From a checkpoint of a small mixture-of-experts model trained on Wikipedia: a variant of Adam for the experts.
Below are experts of layer 5 (counted from 0) of a mixture-of-experts language model. Rows are named router (the router's row for the expert), gate (a neuron's input weights, with its number), up (a neuron's input weights, with its number), down (a neuron's output weights, with its number) and show model dimensions 96-191. Each number is 500 + 40 x the weight over its row's rms, rounded and kept within 0 to 999. Numbers have three digits each.
After each expert's rows: a language model's description of what the expert responds to. This comes from a sample of Wikipedia text that the model never trained on.

# expert 27
router:461478498487515492470501572508577470629587616587568436567496509418512476534493456512454552476542479525462538552524463434503503577528481528434495473541448404487540494475517472472493481546525454537513501493572508523501522528446535524523531528472493488517437407551489505571463544400382525538
gate0:496494492480512553388522486470431498531471520489499474532476509453528520481462450505534448570522532516510494509519481503526463527493479414543409510489503462614458549513484456496456469504493511494494490557573493456528513427547463445573488515441457547551501501517489472492517448507453507452
up0:479443511486513518475500429459454493504548466506467528503529491526509452437507525489502507476468450470523482541504458458537512454446419517529530599569465494470400488534541544500454496452538506459471504539490575573589496529473515465467439510448500547493470501443525499542472486494612488528
down0:568475572486507515453492511433551406589477498475523528492455486496499483485541461504492451439448511476483583543483446433496499538526527506533439471523507569561497519562409517494551477459556535494497503471462513481501469461457457425495565484422533502484530492526524456504476490409556415549
gate1:452561463503492455489473514436517481510489543556488541492601476494540556471457451553478471539489507416487491610442496499464502515463528557524472475550496476553511422420488517491510486501490435537533473509442488459487516505463581535406456476567496497434471526506496467459529508594535496516
up1:465488597580458545500452453459441513626491418522554532507515578540482457524540514488498418440493480554504519498483527525514508489481486541531484520523503503455463555475544518533438536461555546406474540491515524499457514507543445533490489529440448484443472496513472540467460520452480593503
down1:539455467547448460428535549471530525420542497539461486453492528467494544526470463440474491545499475489521544531454446533454515550518540546514464483528565472565588412583449375482511499517447480500478503470491471488541543498531575505401477436493504566519502440511460440503530472475486447491
Description: Determiners and quantifiers in technical or mathematical explanations, such as each, any, different, either, every, certain; also commas before clauses.

# expert 13
router:487489567535547519493497468505569466490536542543491514492415533489525515510565455539477478498478524503553545475491516535511456620505522473461420505467471427509519502455529539518516388522507481519586509489541516448529490505484521446531505509466523458536525449553473525542530560431463487499
gate0:494501540503512511451511446530432492486513524459477472513481494517525548432421441541577471491474540502542523506486469536548358510482530409496421475485473484577506544464522507501502484532495522547433486498559449423580521468532512555531516546455473573552500522466443518454524493539470469443
up0:497477515443511563518504413508495502471446394510468512495478490504531471509448459601500511451624469434536524497548415496574489445437459510497506560568471445473510530533484522451443492517526493548492488578499533471538498503434517489499477490461493531432419460412502463521514508457530473487
down0:558518573475539475465502455480559457563482545506467516518470516556455457446548490451548524461485552515535447425456469441502466576474528423581546493517561488520436526481505468482554548447455545476547541500525531490520526471527479412507577549452482549469500548490463562474487550500519549518
gate1:469537452532457511427519467502445468441535530509495529455547470488486471452464402519472572543507525491516494505452461523537558513484515468496471470531464473550534391430522498439545444538490465579440513508477479515463517529552489513463520551519511495500453491484485511464484484512505522502
up1:490503522589426574534480484479504512553503458514498585456538606546486465524583484563519484450488472558453472540397584584638498488508541558540469475517480551481524535490576540525470487490467495499519480559538478546470482439534494539469482521501546468493517517482505543504529461439500557527
down1:498504474501501449456511525526516564498512560531572477481490441474544500504505516418457517645523539571556470505530472593460498517530507467431538512570501535518520439523456530499547526462455469453459510505475464539588523450511567492468484477492488459460518447475526461525558495581487494450
Description: Pieces of personal first names and single capital letters starting names or acronyms, such as Har-old, Har-ry, John, H in (HKTV).

# expert 33
router:493493490490472494428487557517557485519546560518548494453458476490436467485430471537427588505503474499495574511536570503551469661495499495512528501478449453495577527422465523496399480546513487511532514522507509426487494480495500531464547560508548433549550461565435539536493493445483560508
gate0:508485500519544529467545451488502509532475540488499465541489492528510524461421378535577510455479532461521511537476514531565401536472558403514431496494467489563523523539485569509488512511530527513489539602548442441529489432508478529592515558536507569495526515463473511464498477525465441489
up0:500503532437469484540444437519462488516509415513462522424488529508430464475504439507505502449523456522512485505520411490487466458431455492470526537524470458570468547556555538544439522412558498457496488519504579483536430500434460464456427471427525551506430404475511493523485521451574489496
down0:587488524450472518428534553448503490543499475534532459496477541511489421375506448531517504501438519530495551502530545413515464531457543494557491559521539528526514489498469536436469505508504553467521508456489485480523533450483465434469562572461485502517512590530474541585427535437492469506
gate1:456599475529466530505506502470459492488546520537535482471498466542503517481504424558478525532471473498473469532413501551513529512490552466539539434518428444551523380456523488417547547513498424605574503543503416459485578489508513558519532548544514480444451512489464497449505505545515510495
up1:535463566587482597509464492415476559545433409530540512462498548541550497507564502466528483363519477507485472548441543551467499489512474571542475476547522492434476466472554545561461429485487534499522507452509502471504511474579468500491456496513518481429510522592521461491540511508481523459
down1:543497487536455531501573574533516466530508499487572484411501450491454490552494564530463540570565474501509502496469424583468437461516504491471541497573490530623549422527443506464486544470458484494469510451496494486452468468471577550505540528511539507538484433483558469520540576509480497490
Description: Pieces of transliterated Thai, Central Asian and Slavic names, and pipes or digits in football statistics tables, such as Song-kh-la.

# expert 36
router:494531515559461473524525495494497453455526520508537484521487565448505506502449434553515427473505551519485552565517493521541473617448553566467426489475479495469565488455525538409462449556534391537489602471530511461488537457536518526521572590502499454538497451489505532545541560476440546470
gate0:525485507519550577422529504499447453546512476542488446555505498484510583485423446558560501476482509478480515459427520541469399517512530441488454482482509489598428553509483470499449493517529537524526551526560472500565504464468442525550530531507457544521511525483491574491521484567464451479
up0:488454529475456472563462441512489563501498423485477492473453511503516416444484456488528558495481462467551454457514434488539515466416463476508516540621481482463514509543540533573463513422528459504456498545545564501538482485405517440472485481414513549492420453404450535478513495467550485492
down0:510456595511523521474441462461473451529497511509480499520527576526514438449489472519551534389457469499429521470444485460505475545511466528537449502531470506546584477551512489461460468485523496483487521376494474497520529482414508497459565491409443390511473503535515485571553441555504492512
gate1:458496480551531498472502457426476509478496521491510525462546490462518463522423471485475609514511520463450491554440520490433556527477502508476507452502454475568487406431487521439572521529470470527525520506526484477536552521509511475415472500519568470491479441489481486451468527557502510493
up1:465481522588438546519482460447455497524530420529479467488555534540573444525567511493536454444476482502459519485484609536524514487485536561540517552523487546479459516498567557485453470502476476438481494517550509521408517464501482578496498523488525482521532516512491505500511496464517573504
down1:531447474485457540452516576471519496476531540485489484422517496444421492462493448422503547539488491448519565504488478602477471518401528523515528458534487479542569496488423461506513459498571483491511519481498540513563535505554515464425437502517484574503515467487498508546544484482492504464
Description: Contrastive but, however, though, the -ly adverb ending, and Slavic name pieces like kov, ko, lov in sports tables.

# expert 47
router:442506429548524512504501505519597548492513580556568500492483501436522513560477468419544491479457505466515625482527490430559480593437491541527447471521392487473508467478546513463518472497519459513448534488571493495487556466461550517560538466540573423538485451526495474531503572464502510495
gate0:472552534434527522487557416470465453489517496466466508508526517489509560517430426537558453545513532479516535520489437480570415512480554416502465511469475465583500508504472551498464506531532530522467587575551514487523543481520504536529526507499510557491552511486452514458477504522518478483
up0:503455521447475531586516456485476498530504392459473466487503539496526477430442467529529517497518464501514458465485442488538508455506464512428490558565476471496469550526517551516457500515523446512485469530494528478536490500446489416476445491402494549457412434448496463468441487467527516520
down0:507464551428528493524465455491430489506504504477492452477485469519488427491536473542507477452422483543475574451560527471464505607483483499534417483448485545558497502496475514520477465473552505438494450448455537467449425544498462404488508442463486469489602445481474545468463493504452472464
gate1:467491534505487449508458504513498491489536551509482516440492505470513482511457450486547486496456468476493521559458535486474494509522492512505461407528417525580517426482477479454525504479476434513500471469467423437438541575474550544462478495466519480411478479521513465409537527539498467503
up1:491456548514465512509487488450455470564521480516483517482502565515502452425518545507552498452485495563480551511496556579544543485497458586565491534543532527516419487514530529511418517523493486482475437531490483492480464508548462512465482492561533449513494547539492454500481478467515564526
down1:520465494536430486448510509569559559492520544524459455488488552547423544490554522430425532530461487457541500534505467560508522504557552480466475453461398554549544426549442495405564552514457479538487597500522443502536508508521557494456493521523524544468474475449522452550545472515489451533
Description: Surnames and surname pieces after first names in sports tables, credits and rosters, such as Williams, Kumar, McG, Pallett; also separators after names.

# expert 20
router:425491464467546504578459571475517481539553550549497490529473503496531492514435461517505466512494506529515523565519553518509501614530494485499444502441457500495483554449541518422452523516456396476532501524533540461520468505461554530522529458551550410574537457585469481523555512452435534497
gate0:499487502519541518431556464505445533474491498515466500481469500496537571486433423568600484529525509495526544505460489474518421526456514409508367490490460482563503549508578494430460481481539490512447536513514415494578502420522511548543559503520459564490482479520456495522562498526499466435
up0:525470526435476504520483492492483477526515402463476466550513518449487436477468487477535486483485452495538450499601428528577508455506483518485536556550474483524406522521454552559453532475511486467505491555519579517539494525397452475495477550445521540475479465469525422497417496480611486511
down0:540531580449504511482474522442501467574453464526539526514530502518492538491534460507476517466475529491465523425456462453454506567481536475581516542453557553505497527505516545543495503504545462523499491494449641491532508466463459455504573517525528488547501502568459486562472493500470483414
gate1:462522477540447480444494482422486529511517517568541509468535464491512556486448432524505504518517465462449467597451425591433491523487503567513505474579502413577508433428470473474520499464444448604534495516487453441500518526455552557485522530543490530464509468466475489444484494535491465440
up1:496445581510404536538480539449416531552468463548492499453536549513519460472548508529543445439486491537485550508472561544514475482509480533498558539518463510434504489552558585580428460447518523479504416507541504524489473442475520562464522477489546562462471495524499516485527467495507560492
down1:567472503484409490459542505555533482487483493503539436441467475429458492497552521451482559609518434498523539539487477533442502487470497509499512487498486507535578447572432484558495524446407489530461473468503458500579538515525565493456454486488535571538575448512499436494497537455387490468
Description: Pipes in tables, hyphens in transliterated names, paragraph breaks and digits in lists, results tables and numeric data.

# expert 34
router:463529500509495510478549473537497510495537525465508434527556537487484453506451448548561501515522517518513504486601522512512419665478532481510401519522471487509523609531511592396475425586578478442518541502567500470534507436501493479487527478495527444498523530515499517483513531483433480437
gate0:517516475522488523447518433482471487474485538488494491546493473459507526503459423508569448526469511510516513514505455517502411536486508392503450514472465507579508535481519487500494483538542537488461570579540436497570489442492471508574530511446476565503445519513507512478543465496477456417
up0:510515533479459533586425443477480508525492428478452497506535489466476500477518480551533542442498480412452468486511476490521522437503523504463482529552496478571505528546517515534488514470490482439522463566467562474549491498400499463477469514459527544497441444443500472555516511456561447531
down0:601454614473517494521440438482454435614485542480479502519517548535468554482509425514516497362500497489500599389513520474525501502439455512538457476488552548560575463500531460499489508551594553530488438449505526507529531485484520494472544531471480447571497458482494405565488479463531501521
gate1:496517479504513469466534524433527541459482546484531457503506503506458519486431435539463497565478467445525453592453441472499531505466468539500511434515501504569532492472526531466553443521492486628493530531552396461500505555508541555429476544542474498512492503474507454478514517542508490511
up1:479478566533462504535483493508442540519512441538535517501535576538502480490510531476531459419456453525444537537428591538530516502532478570512503567521454517484466488565531499531451547521531497497457501509527491448411475486482507535474491531482539443489514510517486533472452541490455568486
down1:608456537466570475542444548534532553481563502471493483432520470467420449443562495503483569510505471527534434509488499600515539464510563485470531465539441485591565476577431489457503520486461535512498511478510517532465493596495517529439490382498535490486457439507490482453540496559492508395
Description: Leading dashes and line breaks starting infobox or list fields, as in taxonomy, NRHP and credits, plus song, Best, Court.

# expert 40
router:509459503535501538475493532587549429494544548527564424497503465497468475520482486484512526502426469512576493584504500552535421652480488541445508459518460520441547489448450501487505483544524533529542490453536481464436483505467467549471516464458513500472482489503490571527489500449437496532
gate0:552495569509535534482569447498425516536448529484490441503469529536488508473419441557563509491440538503545528430451493534489470515509544405499477506541448527577528465488536527501470491478535510425484502505537459463501491425526519496485501520435482601509449528457484515515473450521491456431
up0:489539499454494520580504426519485487477511413489495520472533469476503457496508507539573485494508454466516511513552441465542510441447466500487454573489521485473471508576474542520480530442485496518492504566528571492565472525433478460452509492418501526507448422488488476504495496442595422487
down0:544559598513420471459483480444524426564463531515421542517500489520492410432593523533538442374464456503485530463476460455532482528487490482517532538550525540504514458545517499480557548546478503464525536460575536470504531460479474441443560573495502505443545436459499457502479470529482509496
gate1:415555469512456531463553449446436519531580529519531519463524469490479487466477455517465488564469482518488498533477465542415446507502459546514506443535479488547551422472504506464563431448503443581509496486517431479438509518476512585368500494481483519459488508493491452444496454539488508469
up1:520455499543436575598489507518471470595437425557493499529560572489523460528477483549526518382486461563489556526521563578536548502495463522510522602506484559453527517505540487492502521536535523512457481515469496532487484499540480482502537508517470488404486524535452516515490530484525512550
down1:506440526480477402468508474532561558464523513539537550431492530498441518500446479456487565580528517477501486569495492531479564556504551523453515391535535454582552415486473540479521546566440420483510462516514465436584551543486491567487462497568549581423552477487475490515545451507531473483
Description: Pieces of song, album and film titles after apostrophes or quotes, like m in I'm, s in What's.

# expert 35
router:461541472508463462477495458499517489545561593573499495462507536529428534506529500507547474512490538505536546539577514514456525627498512488483477417519417495478525521433515565436446432504486439568519559543497469462498460486432571487466531514499505486552508504529474531497549477426465474549
gate0:519486495521489539477506453502465489508465496489493485577464517488501581504462462518532515524494545479475549477428426541533438539444599434496452511482450516537463477521475499471440463505576489511497544566534441455544520478486436467565510522514412563553473519460474550453477473506451425466
up0:490517564434476540567525489519456506516485455528471497524589495492511434492519444532565479483429485509511436530534468461566533465445523544424495553555506479484436514540523529519478561442490483526474513562471554557551465521440477486483450452405513518446437445416506547523421502424576473497
down0:544496538507581475447418444506514460628454434467554582494497554553465489461571479531501458402462514520466484499492505463459513532502453531509438499498499517455528458532477544488494512466558492519539489496458540483510502459458404487497523471479449482499522471534498483581454500524468483495
gate1:442510456526503414449420471439470460510505541508548515480551461472484523499440468460490530523469513455523482557460480543422477505457534529446540423508460415573519454398460482478530472494452416563547505498472468488437548547551525506485467520472548488513436456465475461461546513557506526488
up1:522514614536458527498489471469448512581492439538502562529499596469518491459497461492469451359530478458433490553445538553555538490515497491477468505463514527487445486521529505456459483499475486479511501515520541538438500447510523534471466515486513461499503483511476552522524524428473583502
down1:480515546511515446411507523527551440475589516463543453435492459509476489474505557467507564558525488499530478524425466578460457618520566547517511453590544471512612422571497490504526501583404523495481520525475440479528536527479512523460489499470564481475491514444493476533568525504461485449
Description: Score digits after dashes and words in sports results, club career lists and match reports, such as 3–2, 2–2, goals, loan, matches.

# expert 24
router:392540453488514477566504462410521487548574529520511480491533506466513456465515427517514540464491510520573588486523551469506490596523524504488447607540478487480479485455510538492510447562531400530461571523553481522467529516468501542426524513451528438481462418495497547506547497467410529484
gate0:502470485546525505483580507501467568491454513490444429586450509429524573504444464529576552588451547472519514481468470513484426539459478407452449493517462500495510544494532545549443464505508473499491492517513471456528549501536488541559508504463468579522468531490462542527488509519452529479
up0:491451530512524548565492464534467459513499434499500487458525518518458543455506482452529480423557495490527497546496451475538466460481552516516483586505459517474485475510567526568464528446570490478516478591478490557533495547413497435481473481476506475434475500446476484532439482475618492490
down0:548529548541441503523432482457529381618530492481474528549466519538473454483517413484549475479423512542441549501536461440511459556463455521543484482495562525554591507495463523464460445531505508535464492510519558513472450511457519480446524487488534510484486505525448480519523493510453467452
gate1:422553448535492514454476512475511522495507509521441509473556486494498439531488353509554555579474444510506484561445458527481508518462468539455479442485482516505527487476463517439559489486513452553524545464499432466497532548534497507448477525513594465473458408428546433463549533542508508479
up1:472496613548417518510452498458431471585504500589523513489526532554525466480544521522490456463494504558495498505479579590555427487481473580519471541534487497418474511487561509516483468517528560486468437513519513537464492474499502552486465502536553557546470477536552510474524503475487534517
down1:487494490502394502424468476528594479480540454448509492396554482511475480453534494465513588539538468460574468451492505580526507489498553500474513452489516462565513427543533520478571522552524410470518513474457482478507502548494460479470487465481476556522492454465494527546538541475447522544
Description: Commas, and, semicolons, including, called and also that join list items or clauses, e.g. gates, called the Marriott Gate.

# expert 29
router:490485463452536471538500470561532519524459504540527413470511527443542464552456496504556536493478518533555634532553503506452415609467467522444538437527422549482553466434513541451483474592524513452508531512529491505521534506481523536514494483495539485493417487548497534545461516499503501526
gate0:472479543479528498465589453481520476526505509497410494513491505490511534506472449558592528530493520481530492539412487556459416530512531401535461534491488462602501511524525495456460461518489517521435499543578442429525548483498492531578516516472470549510496491501500474463585473438475472463
up0:534554497467503521577543461502492457549514450441435475507535520492506429481474420550499489476503426454494487499518437485598515465403471508465517513563441465496458494540480574573486509477567472523529506507464539551550456540435492493493491527413505532502448468452475464541500506444545402521
down0:549525578511471457453410486447529469562482529454452512425496497547470456425463464532551521447447537467440563440509527472492488568436526496609508493524575531514560487484493542444524563545583536484512432458518521524521551508495470473456513547513494482516541499496536459517516527518527456570
gate1:393534482487445495509500472449427492537492512481510503479549479532512508465497466537471478440438487495526461599483451497480514510507510492496501509474519435555539512518463511420484436488533426600561480540464430536525485522492518533498494524575525510531439466447509433418518472531522500536
up1:475468484548464502458493473505441522627574461598483505528486500508479474495507467497563438428496518577488515510491567562496501492501469572521453507505487550509502480481581521528513525473455532475450472475519517494453480437513442535483535516475564456465488549549432498455521510500459559486
down1:494475446522463488442503527542514516466583516459531509426578472518500539500516480436512553581590460481543527559576461582461514494495541487476549482522503481522557418614454497528459480496562489490516463520527468546558542515565547524486507483462558470509573526525542493508587566468410462491
Description: Final pieces completing a common word, especially plural s, es, ion, ss, as in co-ats, discuss-ion, control-s.

# expert 12
router:507421494504570478480541515498540486488523583487505492506502510497498447512503472497542533528521507511482577493462542539529441602437492468520424521526459491597500609495519583425532507517475436553488536457542520478421484493442527507485525489459460463553470443549455539494506520481462492417
gate0:502481527481522489421596484481478513481498497489479488514450533484500570509478399575519497526474541528532501519509452518534439516486507486437453498518516501570539552512484498483444509516519544510442574622476411442535542433462456543535509524446434575541472501478460536497507514488503454434
up0:520568489407488489550463472538490490539511427483469474517537481517552476448490529535596551460542502461492474531507422515523489447458502530516507545539491478514452512522512538582486472483491461481479511539478550534496465541425541440506468509438506537487440469479517518545427465464576498539
down0:508513599507525440483455461426516473538465546424470570548523484555438519443597429521529496402539471488454580383499532448479486499432519549533468473479461522554524509511500486494488476452555551503529505479502548506561521474524485467485579528483476485519472478461506506499530554565541457547
gate1:496537512529490477533469540483471490512518478558463478453517493499494514560442510531463450516479512520492450545515416591430546518470491525458503453542500516602493485480550459456518507471562478589485558564557425434527520536527490510442479501538558482474480463450548497438519516529548499484
up1:493509585532462569514486496482466483581424487556525508433453592516499456502568476538537472412470494556489522538547578544497552493516497540516456526567517548513445539565534522531471451451518518511457480477544528577492473495533524552482461477489511497461512455462521446520526498433482542513
down1:521458521502421434492482553512537463503564480484501482517505459460525544477467475513417537593499477467530558501544465546417477515442510517447467514504525533564550490503426447494478457465476441465504521453470419514498588595518512451528502524555482603454506412460476504426538499463462505502
Description: Periods ending a sentence before a new one or paragraph, plus the prepositions to, into, through and from.

# expert 44
router:488480595487511486552534562507518514565546551498526497479527528447470481560484474529474451438532517506492561532492470512486463642519516479481485498574471472528549515507453545467514432554605477588448483541560537532475509501445552580508501410482506427579459451534438572517483436487404593538
gate0:524537517487456531471560449524470476506512492496453473511469461499551508550408459567542517479518511497500521477479526502516377505497504398494443530497475524567540518548473494538521523525497525509451521539556398479559503429409489567592502539477476512529496469533450545563503466531486468445
up0:516502511408487495599506440482475477535483396544429491463481465520486471498521467560528518509529460466503505477554474438541516457460462519463442592552470491508459528497514543577464481489484477509511498486484538488519519535441468505484413456439545546518443522426480424541446475449533458515
down0:496454612521477517454477480458509465593494490508486526517452522524493460483543518481497458392450461525456543455448516533529462551508543473515469526555513509533535453420457450470493533538560456478558504453471494419551455470476487490515531523443523480518617471476448461524450556552513472518
gate1:447539493543489479422510520404466487555478517505565526415560487508497537541464436475489520551459465473496518625458439536468501518472490517494487441518494506545513474477499456483538474484487441532555518496533429467500519523535514516524505572561568522516453523472465490481530529534511480540
up1:458477529566478517512459456478489582594488459560487532393507603515550479494573510504508472450451520564539566532474536532561528495481448605535504520513450551511487474577535509510443473523524556459470495526550506476375525445525493494527489490494558520495431570526459517513497488453492566531
down1:501525478518414543485531499530545520474569494516478490446494502482472514509510455489512555561458493488508543490604458563461483558539524426441515488495547470528503412486471476518484465481522490538467478496500479509585526524478602463435487478602503493500537467553493527492509515486522468474
Description: Hyphens in table rules, the -ing suffix, and pieces of technical or taxonomic words like op in Orthoptera, P in LPDDR.

# expert 1
router:499444432528501462532506527511516505576530550509513476496481499494529481554548412561516507454451543544570551512506525410515478603425551504501511508521454506530571537475503514496521452464510458530452489517553521524544445495412515518499531573510506460550479461507491559530497494409475469528
gate0:528467557510531532440544400487446499493471571458476483521499529516546555508434443534562496556493515483484561541429480492514348531490530474510463513486445477565509524496522547512456471497526485559477528538529475514563510448486466557506538520477461597479497508472488509428467435549469480477
up0:527500535416534543552536387503503479533517405514496480517555527490541428447478477504501552498491459479484510460565485558522543456459512542509438536567464476521461538520513542529503508416518471434527475511541526484530448514397507448510520469413519555489399477427495475507509507479573486468
down0:548530604538529521513453451499518476493435508455495504489515488581482421482534474477566525430457489562426585466508462392460492554517517480535463467504462552573495484539490482499448481505545489501552540542443510467526526472519495470522554509460495491499540491532462522491521403570441491477
gate1:454507547510451488502473477510474471479526549537518510474560490561485534534410487498446522552450464447492546520438472539518508507464552532539530456514504515614573426455541475462551476495470443605484486552478465472506524535517525508471554523520551501471479441460490472481496520550488518556
up1:507486545543470570544529508484441488584477432537519526462518530452539518478497529566543441459452466552486521496499563578573488491461505587554509516561515483471498542553536507538466467495498490465473428506589492508494489502558405559531498555537530495500478546552474497481448485486500526545
down1:528508447536492499511533521470511515466492529490546496462522466500475553472510538470462492662479498517518546550515516524473478543498533464520552474500556431589538466527447493420526482600531501526531539458467420555573482462556570473439478475528527564533532451458462446546631454590444499451
Description: Word pieces inside Scandinavian, German and other foreign proper names and places, such as ä, ö, berg, von, Erik.

# expert 21
router:487432516500484475601481539526558485545518543479558486424563454531444487493444457540531553434414431558501538565557540477502480584435562500513499546517447488487534547489512550452508389522494437523503537525582561501441474512489556525493523516593580489572500461497492531557552495491414546515
gate0:497481487474558540491517449460488512480520483506476567528473513480515531485481440512568482505465509498484562511464516479530445527544531367517514481518477506565505555486560531535476510493507523524473529561588480449557546453540479519525525496490451574469525551488417589457493480539487443445
up0:505470517493508532568475419510514450524566429459482504520490534503522451451540494484465529503513412495532464546520456487581530456444528478477499594583466466559454529519515576568478483459513484463543504513555556492552504554440544459448439537440516521440429509425474580541521549474593469485
down0:525513579542424506439442489495531451482474441482524496554534488540467467532522456528563472434444474536496556463583490457510514521366478518548520529491564499558482481438454427534478529538509517518487518473490510498486538454482486513445552506434465456427509531468503451533551516513487479464
gate1:446484471497505504438497562490456512490540538499503504473554495509498521514424484478467558521462528504461485551512486582493514510476488515471509490501536507570485443488484468473507502476451503631512479468528434487515519506462498514434492489533547486482455501510480517474495466582531493507
up1:498476542558425521516425505432443520499520446573503521501549547498535456482545470566522454421486492569509458460491573521565542486529447522478523512511486530464486453507557587510448473476494563474446491501549543522426512495494529548463508505495555509472517532536501495526514502431523607482
down1:534457572533440490535527536516504441465551508493557482440518552457477495467469470421464546552507488509538519541553456536449467479453544530410499473507581446562511416422425462454474553530461449495502482505518510520539502504484526555476427479545534507460583452510436461434574555426519496545
Description: The verbs was, is, were, are, be, been, became, and that after a subject or as, e.g. Balke was ordained.

# expert 10
router:430447515428547470541475464585491438532507517510556490490487535470534499526537445589534497467483468531526590457580537477465477658438503563488405595502448452529539552506529570471528479441579527481476556453540511450456436437493536521557517518489543490448456495571507568539460532495412500496
gate0:466477498482525513483486460493542473545526502469515469489491523517494538509432504542608460541480515564456530476467492501530377535466530451538471525545495523518506548495459540518478476480524474501469570471562444454565496476420475521607487572479474532538430499532510531442536500473491468426
up0:540458496441466477579481437515504453547554434513516447470508524489498444485469430500503548456509476480530501493555424519603471480487503522529464550545483462484423486520530561532524538444494495530503481513481539495545553543460476424471396467464491487497512471490451506533464490417587459491
down0:527502601547564509429439488467561399524491525494489486508497557519464440450548512560512469433454453469434504504553504515520466617423514522521489513540496516527515497545500462417476498466537457508569484446526537565520529546490494543509530508470534435470507511458493523568513507561512475501
gate1:405569519503510483473484513412456483483466531501495496485526462450528550500469424558462557548489512451489485479460434448427525551431501533476465502511505487551552459512481514481524487531482466585499539477471501477501545555536548505466529481523516498495517468491526490465434503531507483472
up1:501499561511508561525463471470481505584519416549469508487494581454515493472549488486503424432467495522484532483457545543521474486495498543499474492541521526447531495500554502503443437548516536477477459504553492572378492488569511514450473457464496489492488522516538550536491503464527580524
down1:504538545481468466526513584504581547518563479521490452474508500503425516480572493480427527569474451482505468548486455598411557501408528471457491481483514538535560392539486477486472485504505486520502474475518536543534468550498495488497479498525499518485549455509481533529565497521456442491
Description: Word-piece continuations inside words (fort-h, F-ast-est, art-ifa-ct), plus pronouns he and she and intensifiers like very, more, big.

# expert 2
router:418477437522455478456520526452523531514506554542529434538509533458475507560472454450556533439501568450607568522507488436468551611416490531475494495566499385515574505438508527493464433506555403470469551504533495478526467349447587519507551499460463483508446477543519530523498571458402497499
gate0:531523478511537554484577477479473521477490548526468465549462465549570529523439435578547462523507520561550544453483446565565418518510536380454453496544495506543489503505486540470457489488513529500478569513548444449570458490500513522508502503469461613549502531488479547464500499544491522520
up0:522516511440506547581480493467503499483512470468467489492569501499482473506484396507525526451491452486462497560480448518524485454504447537467493514509471434541466486519506557500459565461524430513477493512505535477545508536413531440492432514402549523539427506474481497532482509449543500422
down0:530544611506462526468486468465477455552508466467456502497513544567505441476505492478552449405461553514545509435507450491495482585465469534465486534523495486546506486526499482452468485523556511496461487461506555462474460441511491557469511522504501482447527547484454453522508413484576474440
gate1:450472477473508453469490485448503518523534550525527469452575533442500483495450455484495490540494474510512511543486477472489529514529545518434468387608491509602494371477463487481516441510459454573486529486424412525516497533506513581476547540521473491512502472509505452452519479523483498524
up1:492504524561480539497501525440460498541465457488520483478555608445520476485518515518519442475458490556515557556543577526505522488527485597475404548492522510483421527506492514489403469431517522505465483484550440496426521458506482541478529533475510527493501478511445527541478569457468577480
down1:528466496482474441503445546490562518488515549467440476496450463517485507507496476488448551638563515474505539494531465516474496549501543451525531448543522446491588441548454486448499484540481455440478505453499515472522495522526464500480445456487523534499581485423497502461575526516460431500
Description: Prepositions and punctuation after verbs in sports biographies and lists, such as signed by, led the NFL with, coached by.

# expert 45
router:500424404589484450567482513517550524551565564547581458453475566463457516546492486461584525480529484507504526481503492456483489586450524547451460475463467571556543454433531472465550474488514511519470510478586534462417487501410492482473475558537535422495505465537431521523485473442401509543
gate0:566495480501487561421537470501454531550431495456463505506496509460560588470418416558533511536507520488511512514491490517503409525428510401477428482522490506569498518488491525535492433489473489449490525540565451443550528460517523479538495513464468609519438530493434583497510555521465449480
up0:454502523486462530625504484485482457507506428483507470496524439498522478509522497561558533475519463484517483474564407510531521466480496521512474545540466488466420506561520527446450503458499515508517472512471564492535469528470516486481396496459517526460489437486527460474471436432547472448
down0:551534552452473435561508454432469413559458492486556527509517551508463494526557499509530531400524519513520555402564500402470472558435474539526395542474539487513510516490555543456485547536527506515496495443476580436481474475459484493504560524502457493529498546500492493472484501473497493468
gate1:443530501455446536483423525417453511486520524512579487460549489528460504513465462541475517509472520461528478509467469500480508524462510535480512477505503511596499396496468464447519460505479463589504457498500435511466449510473489504476454523497531490486482441482481513480477487524481532528
up1:497501522519458556495538455536448523542416472511477520443553591512510450478472463466508471466474473542453481504487623542540528494496473551526461529555503508471475517502539561532424566535542529497456476540580517499470487486522484541485486478520566481464503528539526540534506507432491564536
down1:485484511443456469415532520526522543505503503472504492490470493499485551520531443469506495601499516497510501552445445553461469547503506477472490528543480503490559480504455435439504477475525502540517519498459438563562491519494525423413515484494532550501467442469459477444566422517408461573
Description: Commas separating names in lists, e.g. Moro, Segni, plus year and date numbers such as 18 in 1829 and October 3.

# expert 26
router:437466461542505446490488518440537461530513541471569477514503491481499508546458434547502501488502487541508580487486543399500517629465532488434451500480487471458554574449495519489456493478544405491495526460516489459474519432455507512461511484507478467513494477549451463521527529467478489540
gate0:511523496520508521447579459449485523525453572514452492466471499492462557470416468535590437541462498485508508519487448528544402530475562425452446523476505461609539462471499489478475490507516534509483517531535454471557498467460491508523482530489493568517453510550501548447503497482510448465
up0:505475538434478491542461435423467449551489429514455491479532493506586454441483416485541484463511445461523491577512471504479595462456520477491504531515455437542471484528496587521489509435527477520480460578449569545558428546455529501484467473430530492514451480425441535541459472431548473499
down0:609514579502494495501408540517580422547518477457504589454569576504463502493564530531518485413473463517465532473548443454492489617415528526554463527496573481542476463495501515507477509480550500461485454401516503445523536492458490469541559481441471417528504447459492508540460502515569477485
gate1:422512452524456486537505537472448461470466558498516478421499481474551544529455470494487514531508508509523548605465473561474507522457479535485484421518516514519512467513480525468556492481462462571487505454477443487476511544518553495454494588512453471485461495456528489475501486556486538433
up1:482444534532445571463498473459452540526544426548492523478541583486565460477491476461492460455462495521489542484478607542514498500453523556541507508544436485446452517490528521505386502526515552482492463506464491513414548455538503521496536513496555444510515502537491483545452500456467487471
down1:526516458547508474495480497493506506471494523472537479419511489513468537485494487493488552556460472486520545512480471533469461480523575528436540416539516443529531424511470456467487543563473481510506491498518481593486440531530483495410534467498529522570455508443525452515622538536440581495
Description: Word pieces inside non-English names of clubs, places and players, mostly in sports tables, such as Kasımpaşa, Târgoviște, Hajduk.